Below are experts of layer 6 (counted from 0) of a mixture-of-experts language model. Rows are named router (the router's row for the expert), gate (a neuron's input weights, with its number), up (a neuron's input weights, with its number), down (a neuron's output weights, with its number) and show model dimensions 0-255. Each number is 500 + 50 x the weight over its row's rms, rounded and kept within 0 to 999. Numbers have three digits each.
Before each expert's rows: "comes before" lists some tokens at least twice as common just after its tokens as in all text; "gets" lists some tokens that make up at least twice as much of what it gets as of all text. This comes from a sample of Wikipedia text that the model never trained on. Tokens count by the router's weight.

# expert 77
comes before: "-", "ra", "rea", "=", "com", "Personal"
gets: "\n", ")\n", ";\n", " Inf", ".\n", "\n\n"
router:431465619354381291393681307612357311495572387470467490540470548510487461545555536267541483570515506503526449494481536528504521574504534507493504430468541494526432490553530475522545488505554478492564423530504466516558506483391513484530514483513465556509463521470481419486565505528538548445528508449492480545563518440509504525530499588470453439517557525475501527504507522449510485499483532557454580513465561498463535499467526439579574483496547525495511496517512479490567510471515476515512510503563508508505492501476519481522531527429515508526530551485467470531580500500516512482513491504437502448436482451480537544518474481557538484489505487471467465453514564431536482453477422514496482501489516543538519564493493496498578470507433504484482555487428525552472489540455543
gate0:448470511485443432375583501439504479528538413489519500474541448495575493516423506506409613411481516536580407466519531562491436475516535536487585520526534441522600574437432494526474575457488512488497500471572527445425546430534475420447557496546565475512461519422563587552518477508452499532454547488532508488399499474438494517504539475565513525465564541552497553473445506413466453453552517550472540426567468426500366527560462492505405523649503425523526396462590464561480527512529501473573548503446474501527521548419585503589464562525513563499506538474475497485459484596470529386490538493611449572589551491557461506447556482489402474612500504520403501513481529479495474484604561565468498443496460541453534464476476538466458482476498550477515534422544433496592457498579496
up0:507497539515541600541489486567499530516520487495534542568472447466462408497562470487589356560414536455546597572463488514541488493480615497522498409465465586558542463586532462543470469587469527559481598521453435448530554553518534509597503516407505531509531510575502438546372458581621536601472483592401473411512449456471463447540449484603493471531513504452494513585520552497556490572463564516554532458489514482490522454508489472537539438370517551431542555428488540487486499498482470532389434518559543499531492534544459511508475441507547534503571512558493430500520554524574480585517496521420509488507528490417467394558549495492513475412566418515419533513520491564423505482440521407504474469464470483498397526440551463540445530557484445546533438458442529542470584539515440
down0:548512468526492487510507555403490530498524499507497516585486524473492429433551479527549517504512513558576543547450422483565553525527427474472415450530591541535490426553556561579403495503548502401526524573418487540443552520609487527484511557533534490540625557500517556622489484459505481607484489521463495553571440544531560560572493480421526465553488551503585465504486446441589449590486458565425469640466583480507481559533546468533529453468482421466508358617545473483443398512450519452510480529484422537451453444549471502536604401475507579566507451521435516487537452577504502555554478460419522561516500507482542504610502364559545402450413544454477543495468526472440532513497475459477502501502469479507473454446426482516482491570484454450539450462592535482491530536480540
gate1:458458567502505563480301543447487436477521493505527458532495460568425463527454506509577504545452545517493506536501477461572484407546492555438453569552499532503508523511486492504504484523535429536492487545544427503536494532468497398446509527441539525513454520485505481536524435518449502465590506510542492507545629470490530524456511533540488491484459519499508538556536578477541528478404550602477476449598490468533434479454511480411455553544529501511508519451532489521491574417570531412413466622591498543569610492415430540566431492563548556601455354447543537532449521555541524544465519440610458603543545559479441492473480420576522510526555409589523571542421547542495495499461522451437430518476522443508507462517501523501492414462383478486446540502450581508645531535494537
up1:520503522511432471532444562496495522437459584442561547560480454569394480534480552459499548556548533481479523519484487481574502460511509506486489392505408488569407487563548531501583488598481479537545455526511508481535515535522467438506472568452517561459502455515569497464514586627609511483531451521540488519566553565521552458496429539503418509566534425468460562466562516504493576518473578517431575432544554392597436464482516476500487536431522558509425507504515543418563505475635597406549531501577519534572602521532457545568542508570557502567492418514563520602476455512495439559408409442532545501492605489479525536498568456543539457435568407476542460524465521432504482542534523555442459562451522458411436527479459511483594522459471560579409560461469483560506545505451503
down1:541433580547553472521499436557538407489539457468537485503460469541495453554498522525406477507544440563568569513446459479480478525533450550492511476525534569599451470499478488479467490521537552576548589473543486549485550445575503511412403539483506564484544490532569394496488524532437469455478585538507422463484484463536483533484458451624600568581527456551508573471408390497461501491447421436503495508481480434526544520506470537492452547490469458519446593496601565483570544474450580511522534459509448491463541479437559416440525507475427491491521508618540545587462482466502463466476434439462538528566579483490484476573525522413530402373497484533602588590438453515435564432550506361596537548530531524504545474533523441495463575438463414562526506492521471442397481508450492
gate2:429473452562434462440481462495569493500462512469492541515466450484471431440515542527427473472587526533448374437454439464504400494519492596567464513574438504607590571523492494477443501509467458548474519488604520404468446507526493436560552492530485507562518461528565459440453482524511454519503448545588429435502522444515502503544585647589544462500495504507536450534560546518444490492423553558495524450430443406487501491519495415500519462594578515599415449471388553401478463387506480524450409500511499547485478448439539610474498458493495571527440445547466478492484560495455506394440441578426525451524511574517451503536486538491462444520530471546427462491404453396561581408495488481516466593500481445511457482488487424460445433483475462490463497503466531409584495481562491
up2:549491521451583646541480504500471467527535491544490492551499525514604536536462394529539446421419520522519591551545535480549651515499548391507577478546529426486488510459479419469546528432535435463525536504442512578522498523449536573501453417487500516515534552537469558568435506477499610448499613504443526557428426479444458559378458446443514408596491516532545496524435465486549496573468500439468528550538575636504546516489393559417491530448516480436568516569510458576500558635457577512518584466486489499508469529499451448507517503458511537516497514524436568492483458499471503582535548454436494518477405446466529457475481456525473580492468577539625508551589495520470416467523506484572464409419499586492510465523527575500514471515484565532507504533506499532465502595528469
down2:433504556467504471513436459512508469437519568427464560588449495553456466500510473489488491476472564618474416494529510573490400546552467424508533468477499446517458522488520480545536462487465482400540533599424429573386484440484549422490491517507486500534593525536447446444512493522485401585482517525545418435647431525501538519526500500483556493474521552545570415512467585520522564564446411567432455590459511521529528544499480594578469448510550438494562443474575472454480436550402527414521433432540460521494496519467485480592527404417601513486517386520457500509519523565445473519568540429454542480471496534536491511493395457496483542478504600509506486458497567466588491418499560495511448493490455549534465500495444630487503604520478479454575595504450547515604460565492498
gate3:556469498441468386495476467454522447530506503436490520515438476562475529543501379487449475558515480502602569465542442430506452551515584533562502487495521575549442615562485467589496499482455569498419570501436444457342559504504501521493471443512576539517548497469502469429454508526541423570532586507500523438503458501496511560496548408492506565584503549451507489518502472592551536547587501418522524507514429512549485468548436618526482563522446456484436388534512534598482518483528493518548499484444536517528505474562537538491564501550468473567506483564502578505632557566539509413519485508446558438486581423506475568569541524453447528544442503486483504556509440465400505559491516570442529545507500549489629443503399574515544449519543395562541484502612414479569539416479492
up3:498425541584526474508455464510486462514509432544483541564504473498501493493419557521521481404540561489543546544404504545512403457547442592410516505564508427487505419492553412513575484478547378519522508479519475473522475504414546531566543492459488463481381594550469477586497408568504475538434469512423398488493446508446483420574479598552399458470496484513572497586478593460575543444391637591421542474537583505439537521537453462497509474508428521567493554498458531502482583509489419499527466447611464503480505527476463428520486583455565532454477465446408429540435469464482520520546538443453483524523528521500528504498536480439562381437544486523532463485457480558519510437457526495473508476466491480477450550473549435508425463461422434400602519557430604470486514521488454
down3:599458499541458572513460531466512482407537528521527574530520502476518487396647494558478542502440484598448443515435486472563551578597416411538541429508564476585428427525534540534425558506476497575574528493522431566437531581514488582505538476481543478556580462451492535490497515565575498570542451459498501476517503460474481568479505517473517504643526590545630450523414499417529451575436506519414454540481494593417495447527538574523506440419576455434564411466549523493478460536519508462554525547523452590487553493506459472541573496533559506579509478484426506517456597457493405506535508567509440538510431505471416492511443401483463468403559498470495441542514528454545599483542488443461525523458494489554402528489476511474478545483539430486465521517508497480442534552599545
gate4:457498547504507533501542412527450521496676515463463460450482539358476474557482535510507509466458563503602467446473533535589525472524489414479481549416493603472460479480502476492568481462434512457521514508487459448507497428491559574436402461547472414426570515481482539481492410427448467555487518577491463381443446578530517443482474496458478463506530541522444503535539495403538496399484506407538506432545438529423527552525496486463529514526526441529517500471537499569486576502534472490537496409337610452420437437521473526529414519439493480434507410523532494474510479579517485566517481352509384492469491454450505530488486448501564482503514479498496590533468442409549463543454573552540440550524511550544551486453516522510480527379453549565554581560510614506512530493473452
up4:476461469509519474487459561451508481525464475535573525551521407594545499522401499464518548493562468496567451532560562566468571495570507532569451464521549404468464489477485499566534542356500445511494525530454458429499510473437570502442482490445563640512514638517483556577485561616564531521486551529394568532568440369446479517481531425574478401496485491523507564521531484509531580498476446569463504463625452615479447414509473529534506401458475440550499474496453542509482561531435509462568485505541504470515494586488421476554463527499446506580575517470470419516509511529534619443504527576509492485516514513529469441450409519641495493481477520535509460502514558568467460443467577504540434449470504527458437517513454509452502448455637500438536509522451457570518447560569532
down4:536448502502587512588426527506557569402429556476411537483453545561466469533515429543502564411598529491534574578460482420514484415610572554507450542483496476523455474451421465538489520613543556624490463481520520568504544477582553487509544507482526541402439521551517473565552455508493516459474469568410389328551486495422564474550529427502496504518484505551491476546486581540463541468543481562611462531465509451589421517639495554492481505593434545515448555467474509513560484462453509556573470484464531481505545501540557432539504493453572517425525587550539533498408482459482510506497535564466461504488447607515514504478529542455538538489478438532461448608490473515444515492440581430489528635515482482543530459472568489516433539481481523548503503556450545564480496471512575
gate5:475478501535573453518501514497525458419437483464611562550355480452432376521497548478502440509453497466489532506480445539545513457473465561448504469531485434531356515546516566490511510555577607540491503505453477515564475416495569579505503507481516504478454521482505509437502479510531561488502370507479483532572512448554543493544506589638504446559573549477466550537529527480504509479396585611421486477549570549398526550466583495494595509493557502458512517559452534549547580442569462478470524476522505507552552468464500488519467503571473503466488442469480463556417465542562427577438488449444463519475586514456434515633528449558572414459501508563508503498491569444509563513396436467514417591480497479484415499458529463540490520401454412599562476502428529512450571476522436
up5:501499454458569490460521510494533558511580578476510403500581510384519519505498435536499465447505453516556557462441561548461541581442503396570517522561569454471456557390464368555494467447486577475491481568424488535493421510521495554322497420483453475412560526459467497540516416406529503471489512465428500463478438393548518491588477504479631551506466479542470472516414409550504431480596528475521564502500493466512522423535525458545478598478509507450525520443521512543523524539395470578470457492451428581502464440470595549510468573525487476451430576479499540497581459509501495504537506536488392500418481420466558500512435567449494484448471511593458542432471426605596526498461510541502494559450466561503510560453526438526450439526490518444534537550509523498478584478473449
down5:500537488524501419433550502443406494492533544458526482553521426417506595478436517502480459434478596489505534526488567514495461499403477481570506482498474461507564487582531557454542523478479474452492501492432468512485642582463425588461568537536579494526495524519505564509378431590490455580512451547543580445597507464483512366500549463557558503416577380442464443512534430382524422552428499553527422541483577431606559492438482492538544502484546485556443442569457426507464528463540472528524541458454481460574478420589581471515480527482500471525432563425509502401490401491456452514535556537479558565500511509597555542481405551493445504527521539458493519488534537451496507529491501448457455500525489515497530493538455520522446413435519613539547436474523463446578523549599506
gate6:480409603525476542532488478542558547487523510492444496497504523497459428524529582477561456562487508467534490479547561464500507523620510554483410451423487548454459431432516593621495504557464548562462468419443426468508468387440411503500410500492520524487566555442469444347540510554475518621597558530518507482504521451586481450464538571510496549442570506483383485509463504546467492505492459491432465339594458417508470513530514516542478473474576525524531559454422479551517526524599499373497520555447498531523479514555421536457445481489498488469539544573542582467491529487513558569440482445537501465476576452491531557419483432425520506517477435572512470468437512451588416573438503511470524548551509551577473475489517508448568505413426519544467496554421549445539517554435508
up6:542474506553464519509473503552513508498496530533482558474588435442474442515533546501547449539569468565423497463588574490487469561566487541503455490502448551432518481408486585605506549528501596510519484459527429438546437471405503524558466483521550548432515592378496498386620518568567538506569474513529475508497499448513509434526513533524578508469558507477398545419464505533440517566500482515415449330463433463485452521444500539513477492468577516447489597442428485530488545514530559428594570552489500511494483476500538565500445554487528477565480474524518576503491456482505486489413444556492501490462496535525542530391490432435582607477514448563554443438481462480534431563382538448418498557498504557585496548559512465465531536397470579463489534488393537434575471489386525
down6:476471494579612515593465507465548453392502468450508475464534522503512490552467491549468504459532445529484594552621503477500514471543416479503502465516547514562466490515473496425531529463404503593469482435468463496423504463600521485578488487476532515394524437580603488518483528440477509394531480483495399469501537521528619436486467473516624573537474515525418576538480518488436478432558520443538459465478497429494534478503451509435470600465583569456488571517553502462587469488461502544485539464541628542518550527549487420461388575542456488492516516626567588495433502474575437455509578514558423537524554530451390488414517616452534497511463420549513524499437424521424496461476522521523609543528462481471553509524621452407507511486506451520535518516553485471450485453533513
gate7:505447501488476506432496463407549464577497479481523562484486552535519564468431540589543615471503567477483571604520480526447523485480558468571522630597666436532499572562413427457526500510524499575492548531516509571491434532454525539490590468490511449457493468458461501598352402488522482528438511493492453409443545485466475475455559496535491512499437498526466490569499556516489465435424556539549456552544507549458591453553440576432525551559529460499459494473435457512474468522428465553464459547519604552503442500453566454556591504453520502530513478491418567472462549577425524475488553563485434458516443527548413493538509615484507474557489483465515518599442485543620533443494521485557463550525573472569413426522473595548494481563419549498535470523528525556442491493550549
up7:478511484477480448486533506522486542453443490494458522526398520485546549512488613433408502524554534479535487548529485522537521544471502471489466524408471617406450477496551537559481506517509465510405518496445420478418528545519525577462451513585445509521591527464477526495527511387590492495461455497579573481564497460548588490528444521497517481449515584539462468357450395501489466589527482418537474513481458481418413434495593449512567477493523562539476437489510464511512577533496553423556472445412477539472565528547398530510495558522502458495549486596598494493533512428515429580418559484439507508501477482496550508496489483489507505375530526442385553454512514542421487494394539506519590585463398610560579470510519394442433564450521455507453523500612459459497463512454424
down7:560468575529475538486446437495549512594529509482459639451473427508426436519510485507489498485450515531490463526552380462508455431513492510483457474537509488561549518443528465562442497460473509470519509508440550508499496492468506495475453363380445464605549516541431429395518548597402488490522492498483484581447465474530461516519426550498501474468499532417551460529504497596502577534433499417445530505453528525465503459479474577518502424458478538489545445423590525455480526526511506478502475536488528439550504514462417603397480494609466550437501495495562475428582450532481569593588504453508473405610452485527429475522421481434511480483549604450606440528399540491471508562558579415536478578432489416489511561422397553504542443461542531545575515540534522524563536539475441
gate8:471482450533466571429575513528569455538560434451423496501516527462561523553427515462531577558452530510530456501547542488501505495528468431392522567500569540494487445500457471505522500456474565482543475444438511450553523463461513560427466482509470386532507466398556566516516421383365492584434507499625447436452512496501451559533512538426472456412514531559424502516576462479491482544462486424511405558496524511424504560599510495434478461509501507456503469518554465573447602529557487474461511515448536461479553533464441471555479598490549470503465483548514520456480573629359510425549519477462420552482476458546506473437467523403514440569510451490461581578445465562502492543461596505457474424507485575485528426577502571399457488470503540476431439420508628466520543536484485
up8:498522547440504473517431457477446507533409567493593511531439473502489510486497556569504491489494479459424495490509483489516518540427513573677439531457535526510453566523430582544481509581515396424430506471474501519452528504436438493542580502543461537502541516514412495448460518546527495406452540461534525483506442534462553550463544425564466450570446479436551474442489469551515454480556571533431473491523498538568518471444473527565472536525519468546489461448433489425480461508423461402541518546474421580580549531563525472553468433541394509579512440414542509456532509408532476568509513501530488413465498531421474610538498551515460493518481557499582499417499531512527486423496394497546580628467513514613628512474535430579517538472541537495585509555486367537531387474502591
down8:474500507403462504528493510508521541495459547470442570465531515492374507582417637483393469537445485540486424532567507505466431475528534528475557466498482515487490522516533505592518512478472540473485473521454524475504523585419529431536454500477513453540448534581462472486449442466378384435442606517493497562499478497524501529506416495466530509500499467486575433513431536544562516542490468496476536500512515467555510531541492490496462515564413538468443568461657476611445430483562548499474512576579599359505471496484455555442434525514515564466556509381517414453543536583512508496571478467578411396536432475569478491467431492456481438405561535512554494482473576427521464510443476387503404460470475507474502539457410518471555385542458455493540576458471504498563523523430455
gate9:500493474433409441519561487480534517448456536483527596500469455501471491442499599517524492543570487603407557517591433486492464600529456587548438579476429532496568491493449582560494561519517524555520485499526464448529458514429462453473507547499435562554508476428514470471580478537518512521574527499487490536568520464508457432613591621554524547422552477543406480450535436526439614546464558589385488387485477400517474496480545434539443492518522510549430497462495460511497524428534427500491543539562461563439575491486497537545541475599488467536534453432505590519569553467454489439410440509513535426480543554520522549523433481422513536563483489489426432449465549485526504539463513542380527508519525483569479531509554493470463403341518481463505484608421522440551500474449504
up9:536535499479445469521536481490510509438436529484509603529533432502441469447498525503535491483594458529425543503470492506505519617470514589517511549530461518506540501528498559586553596502528502556512481514585480431556438493373428462508546516473480592538509511466487487500542519571536505535566500512491518539570533476533452391585527601570533516472535463484425531433547478492413632579423559535453512347432551323475474496411531471566475459466560590539393533498432517476528490484525467549485561531553446558431536449505560517489553449538541398488497457446513585551531495444501477479471386501506535447510550542532516581514498506455565521544487490517422411470396535496532511558507472500437499506479561473568477534558576489451473482374487543434516452551422548431522532417495448
down9:524500506525562554561523528411500513500451500531470418479516532450530531562397540459503559434529410459520553513481572463391548532451495574546512533522468538541502499497449507442473470534456556641435507459527462385592529529546505548500476505559524606435503474528585534563515515509447522455487564574455485384442568488531531493491489467519526549513449485545442592549496515532449436470555544445637453399544524449534445510537514498487567590532420522513504619567419553486521545493472515569429494534460555483490472481549579508511478540458387486498501630564509577509474372441538490419398512510568491566491512532445470502494577560440478471514489410555518577558506412524407500510486467504541545605552537492487505449523631452505486499494542515541482430469515413463468468464527523
gate10:512537555505483543491434471568533506532465464458467609455426423500530481521549435444585397578518451489452534521607479467487490517519550538481485503562435523539531481603490629473562493539457521469501567493467581472493470449450513488590597443481570499609513512499537448331434522578484547542498493459497544444532498502508534507545563606583477526482537531522417461461476574538496477493431465468405517509468500458437408599514437444466484486562533530450532497468452590507470600448608482477464513502488524534508615495490480501540549395514511460534514395550496511487447510465488445543488458525467595390450477553520505549527585605442467512527518397562491496564481542452450532577453480419491505534500513419474458491563497436481479461435397531552440514477521531466577538401540484
up10:437480497449522480541569566438468513526518486530555381538608599468501560469515507496447511494405496448508414502403528533534505487561461445444536486415555458445494525410512375476400471425468420516469438572503450492453534524515538555433429555470444484483465476524517501642500484507517464465476544505507476553517490498505482534458425457415567488516472482553543534545494493437544504435563570460568565532551497569520582374559551496478447540522508502506460496492491439431525444509427515488446476489505445546468429513535515501470508588481458543437438616495545412444596523477476601558579529434534452610566418470475495493535447522542458464504510542466500602416558456596524520480570531574500495486486485539560517548392522545531509517579606498435556513479559492619494442582512486
down10:506568488493539490453548471500469463487571527459527524534507452482497500408445494511496551505436542492495455502409531511630424451434443421509483534463525472422586500573460567579466499541513493425530501447416416571379577499446498525421506545534559440554586534486475566469521488563524451623460381554477548467588451500521450505531527473499465521532523511552521412543442446411578521595446452600438375550498485533478492516503539550514478474403509412598462430463504514471455454509454544453549509546457467431483469440498471507522562512472576483515472487458514458460506535475436523534536436544462575560450541538533559568574362449568443455499506552461473428558542597476547544532497466469423498495486432521400504485397454575539483510472555469498494473512569463477477599540576551
gate11:469479466566430410428544493457455503524495482460486504478549518521436563463487530500447551498552441457540423421449479590432364492505456570440548525510473483514580556501482579582464548513385482462481509526568505423475509553595489414496534506484475503466559437546512539493547542538577392556475521506552494527506593510439529518560529509563438602424532510532508446483485489487386460513549476544588476462445461376439453462560573477495487491630561505567392489468484517409453468451433493577489395548488480525476456479458467598483483583532535501493466470456543399487521515489527440458482442577443511508493534507611520505444473514408425480459514543471445465435471382438546464436562473532508602499621490487465556511480421523518459476578495495495521462532565507481564433441461498
up11:503538495419525587576521554501517570425457561492516523563493506444518479515567459445557462528454459552557509516612523482543584437459451456506496415474478442468467409455466469544452507448527421533545512422499479540548532508482489508506409580491438548510439567493499543550512543529523585485452501493543580558517380449527533532398432473476434500547497530426540508506496544475528457382541458491436550538508611580543471553444479487506504564391482525366590537490553456497495490464554589451557548499516434469605499515552442479511534548457522493602454549575530472553516468457525525523461530439468498528475462390387575514504557458545530557471514457585516477466509500594419451583468509485444474486478473475457442462461570439504559546517470519523503515420367507583471451646440499
down11:434450561449406456474489405555469430428575508440501568460432506568459486496498507454536439583488505555523361499434475478497435518552482361517468491472479495533444462522576434520566529503537466509575451588414470601471471504484433463503468479467492459529556514492424363496589438555527456586561560508579495548562484500471470502476612463439517600540524469459610401451449535440582442531440479558453505559417538556508564521474484504513492460587483543529508427534582444483521388584391453446504522475512512518419488463469478448522501497482515488542512482500455486529530555560442523555566509425430580432459450477522523526505429453497528527443527576448537426529587484408547492467520523521503466428470513550558517515502494584510491514483421500469580570515511525454555513592450500
gate12:452486569550551478427429489494591464528556499549522608528515428552485443519484439476514497507474515438551562496538538529472447433498532547481494455582559415547504499491441518453442531476504462439462542508507542428382469439446587546577592543500494532469459531449532560394507480515505504526443487485496509447419528531475552527438524564457392495465501574516482450516460589500490481446353456516468401453598462446443481546557502520335503462606510466589570522453513489565457509406533545487578500479546571485490542507429507423513576519456563515498416443520421516531412482558553476493503492534432492482552545582543448564562509517470513572465502487490474431550474523499513521520452496446435370573557513417539386436565515424469501504405461528497490550451524490482482468406568507
up12:557496475473493452550481532550503534484488492526469542508508502478540446432579546469467455522582429457458489585513459474510481616409581501445533547513538533518511450546516550458424518578544493506457507449410488499418447570547461463528516475472522524477577343427506508503443540541507545546486491513564472438480472562508501491488555601535478496481509580441455526443516546514451501459476588426433469559527489441524501447501525493429548482495578527521456478469489505544473496548426525525446567485498532526521467437600462450504643473536460504535536437523595579497565532512480525516485453551460536468476469531386432540524586530469483487458596411477450477412401533399594603557470452578427553501493455494621439515481617529461527518431540477559505542582577506557459549392586391
down12:508453509444481465538494461520537515552514523484443491514502469511465472528525478465522501539534512502588465485504370567481532503536528587576485523449554420545515460484479510538491450446529455592524449646551579541487437505550570486624493478409453456437457445423509432484557415389503578469567530531469578508483544533468484533423517516530490518425516491488543525462489440574549507557520544560416619521451470537504554489568554578569524472522441491473531529554468472545482501550555438466483529528553468557510470491358496497396542473552430538571563524454502532557503525515563540474484495473472537418505371428426461455529523524525563485402509509460495510483468514494559459493556550449634429383454510496552511561609524477429507574530504512449528541501450638535448385523453426
gate13:438497522538589544502556438527455479549688466398506454498449474429374422617473459531443522585476480504525532524461477551553570507481484506440393552529481543500516505485521523410526437585475531519460445464427433471520497477522494561443464472534543450445539560464508500426482367322490449499465514577547332446510498502582566464481445566485541509532475501478432465489522425486473463500486578425497415473515510520399537546461506430467470511492502502548494506490488501551503557448561536546470480455515558507497486480484608488521510455484493440445527500515503519512506443527474383532492500410568424580494395455553460556505514482532558497497494526437571595472449519539528523474421431500552472545516495498506525456460520456461474531435468547543528452542518588475477652447469488
up13:521520487524539601542531457506467509501659474490457503556438559357462440573525412518461474466461485492545507510467501490575539525473486479453508493491546529468463523557527494443587421529501563534539436507436498471562516411567508577465482461507520472438487531476462514465437461388544516537486495566532354428492519542570538467515432566495499533499574531495395565532502543506505486524477581483403460410526577544491562630468515517469513510407554529458503540493500590542535516448577513529471496436461534567515416392533588509512526493490571491421460433602501480522545415549542360613503447483476430551477489478435482578563533463530612541459500529490558513446488499510521506523458469501489529539484477476544521474506508452471481537450410503521605446518484648491496616441492519
down13:454594508497489477444472477611437470523561512432544508463496426394493556506509536484465439477400458498529518505456543548464510574406467426439527488455561486652452559521570453449521524529561443404470551515475432469449538458446448559457509540576570533562569466561395528503478498612459512555453411430536462562505475486647533555553483561573610474567497470434504536560518472451471427522428475459493438523500531469474608423408489495466562522447541485479540382518542431466450489550523531522509556435461472521496461408506486468486468504488455457537506497457453439496594466472422450567596580525571481592532514448447496493552493586475437426430532475501494553469461493482518504475542471638546481453518451482494570447500476472459485413510467527501473463444517508421544476496508522
gate14:420455514528469500428422471487548417516578493549545390507532430560579499563396439604501481509453629503530485546450492449468500441567470528507501543559561537470536526505444429488506476486457457417480554459457493430497443499519543508409519554500576467491534517530507475594499393471489513451475526409510393521352564471490427548438542533418438518505430538616514422557491551527552483452435529554497430486617441430530512516521497523479481503525449410512575424539479441539455561558565519435510465470502585549504558523396526443535466526523526544529614461453417476494460506528422551536510603495431398548562494569504443465474484614532481463534537462490487548554533539477547495448499550513458464496540570450509496429478468527542449441477440464530514544547414519441557520475539530
up14:487441435530447477565542521432457547572397537462545514450468493585524496525569515447501521503613469485518490512484545443529559490467566422499499551503487471548576431416473523516499578563513612468502527415524459529484543526515516574503621524556389492596561562548457576520499517403447471523374506603556530403588439483539536498460510524544558527525542471472500501437478462542568452593396503498505465417475542526452480540426461542468478423562621493514442533560499481498421526540500475504491485519481486544511540507487528529540505487412449521540440522573486487477467508536505498494536434485453592572560417447447615447536501420446443467489549584484421532566532492473534477518525408589450451569533480448529557411495511550404543449575476439466394419425498451521517481477526518
down14:476428592529427473551440454415448481615507477481515428499504499450508487540477464443449422443539521582567463501522519458550543448452474490501566516520518541521556529536559528474485536420496503517512543499468403541526506607424553591450477448490493487548511507553464487562414526522446469493498570461479594511433412443591486436496530471496595513410590492493446423575407485464542507491576546547454465456438604487508562535473540548501488472458502482416435449449459478403566414524506510532504505546548555477549517484594450586535637455579420439466496513400489478394538462478449502500518428469390496426519494463439500423563521457426532486478538535429584538479401499431470515561541510507492433579528545498467454570598517528523566468465485536507511379480506438449554482484515473
gate15:480517494527495542497444425444530460503445499570489646595478483567477332484551469452518411564548540535492550527504433472533472548483559575480530514591490497543536536567494627476497522582487517553445551478524482526473432369503559443595610503450538542612504557494604453378472543579517530525486454518467496496443535467452537514537525594473454526462552542454459511518513549534467578559359515535472426495536535468442452587488470542388469462571532478504526522494489542514487488433552516460552504510539496535487633506490529489527556418467587528522510402541527519534398506464544394509495503512399527447454531536479471573492553515451545525478557462540441432476495511483392560542475467448519508530490520443499446479556505403444509461468384484520460531453501555449490474476487473
up15:468455537488560494459596574474447504527513476453569423491599522514519553476400530516427590460454576441506477527416574545433500518539450424462570490440554514464544497428480362530511468372532508553581520552556475467496534576462540541443372543534467508439491516488484633619509440472506437494465530444511519534488448499445504535480430459483515465512449520550575461483520458422559482503539481547541566520531472536532516417551533501558459495391404486524441490497519403502501518572439529539490454488494456500485454520459491489524438585496457436527490589431480420468567548513388581464531533459566433494556522422633525439510417504526424509479479470460518523519560460528525420429579578527498461468493521583461536493447468575503421444571565477450538540576478517553503473550487556
down15:445546514539562444422516504541417429524576529511548512528481446429541543398445501495521466508434556495502475456510521461582416476433459414443451506506458424407530523577554488540504584469510524378514556447420384472404581549502445616409538549564569469498553571532481588467524452568485497610459421543431561464604483474551393507567546529520485536518469483469518459534488469461532519575388492511490428517530549508489445516424480544505522535468513385570500440453500534478479520487351540518525401496513471479507487493531479519552571519510556471437432437510536476433560501547425508599629536516426548528437492490545562535530434528523466547481492588451489508504515516531542591472524476515470517542536445525436529520446412541516516485487554537516476458567562438506552519470565514
gate16:441514592504479457484433535490462424512522513512474421543502444611499471562334425522489515473514511460621545541542490472535460516547441558469475530568490454476450471495439451463555448533509408478478465510471555458491525425403556540481474473520537440575407499534494481531552374520537448523484507526457437501483490451360462527506484484521548434439490552450573482574503543480545532416501536545461506505579574554472447493554518449460432553549399428571494466446560493578451524543533470446571440411561512436523501512427389384520495511617544525568519484398482512505437537579477492535441560450490479506545535484597460570562432475546534515500516454515522539473504548647451470453444487583476486523496525472546493426580525463531479422425524425489525566530509469473559480502431506
up16:410442452581533480397560512473544617496513474530533579393486532495533511505478585497502544495496612545489460550427536544462549546591474582469476605476528509479534525487467498581414566486379570496545489530519462498476399514491554505454444479457483467398461568441555483492478490434510459528488521533508552492481509471510476479553569503438452532511539578559436507450419490383407421464456458524560472454470511524501535381419462509474426581540533489461570507460462530497521499464456486494519541570469487532484524556499520501497452490528514510472504512566537563446556473482465626471450473533461408584444463592409519482407424575493455560479518528478466506461604540516635531550402523445556426533418526593563505540505534483490441520469574573460488539462462513513434461616515531
down16:507543395430516564540506589519468550476506537498458533526535528549413501487408538526498563505527459434516434468569474467572530518561606500413465473525568586499445582572479519540579512526536470511488512412484522512490491481499493425542552450505450433531506475554440446512417495558588440476488553468597512515547504539526490549533541456482480533480476458486541506469512476534468522466540421482508453545476486526542558594446477418515559513563584512440478550484507567524573505508582381499506615552442602549455528419440450451557525592501561448421494435487502459480558580574448514532419486518489355489410497485500528510443576407486414540562493465520490394466511523493565479603475489578547455499377443521512421624524522615493530570534518501467565461510487529494521491588508453
gate17:563510489480459437504508437534486479528557482517545469456501469386493552496437402628419631546529506560506540578520540457409402554434550473527469438546541476501498474446512539559548581510505547443551524494572520439514524526509462395491502427511495497515477577482546621546521483481593503520518500427491378601539449574510507495504525453431586441413538460484479538453488421420486465516576484539503480458526397498439547579566509591445569474592493474500515544501512429506505502546465595490528495571471511501525556455492592396484425587437485467575560477457430422492460563457438479495463536483584402517560537429535463549481585487512448500534395521493569459483497574536474477464550515563471519503395417554469419540479519577514556555481481505497510508501587477452530530464513500
up17:453477526551513550501447590489520444515522523518435483535478505577578427481479443447557436516468564508524459511395462571596551462558560645519500647475520509477409524547459433440399440520540478520452549515502460603448456556474559527539566542466564511551518537565550465597467416468395466542474419477509452480432527430445434557448523532488540531560432501454526476584496559538526487518419505464519445506460564462502497402514468518438443563548479426475483505529536539534458421454434472573493469535488541477463414575432409516512613476396482519443452488513517562478468467573445497541545518491515507547552516570533418486500501476556515469522571533449451523529498497543482510508516499427533483503550508449481568422590494498536434486568437568553539407521505600486518481624580580
down17:482420531560577577541460490487511553497438554535529487436454481533535504589505563596403470497527537490454521514433543479482447450459537500480516572581438462535519486481427407471631494545463505514457455490453505475534518543565454571543448517543561495459495503486531528459472524501471469461440501537431516443557505519484515493442489493614477589455440395494409471530514500518464530464498527458606534430509463507567494425541419636430431510555501596639410530408443479443511521518493462528556512448464567422531557551469466492486458487527426497409532557494500604529467513445498507497539529517498520482451583512571507553496555625518365584455557475542556519569494354535516493523503520425544486522472472558460522450450498457493450597477575545592499468540495471430413422480484531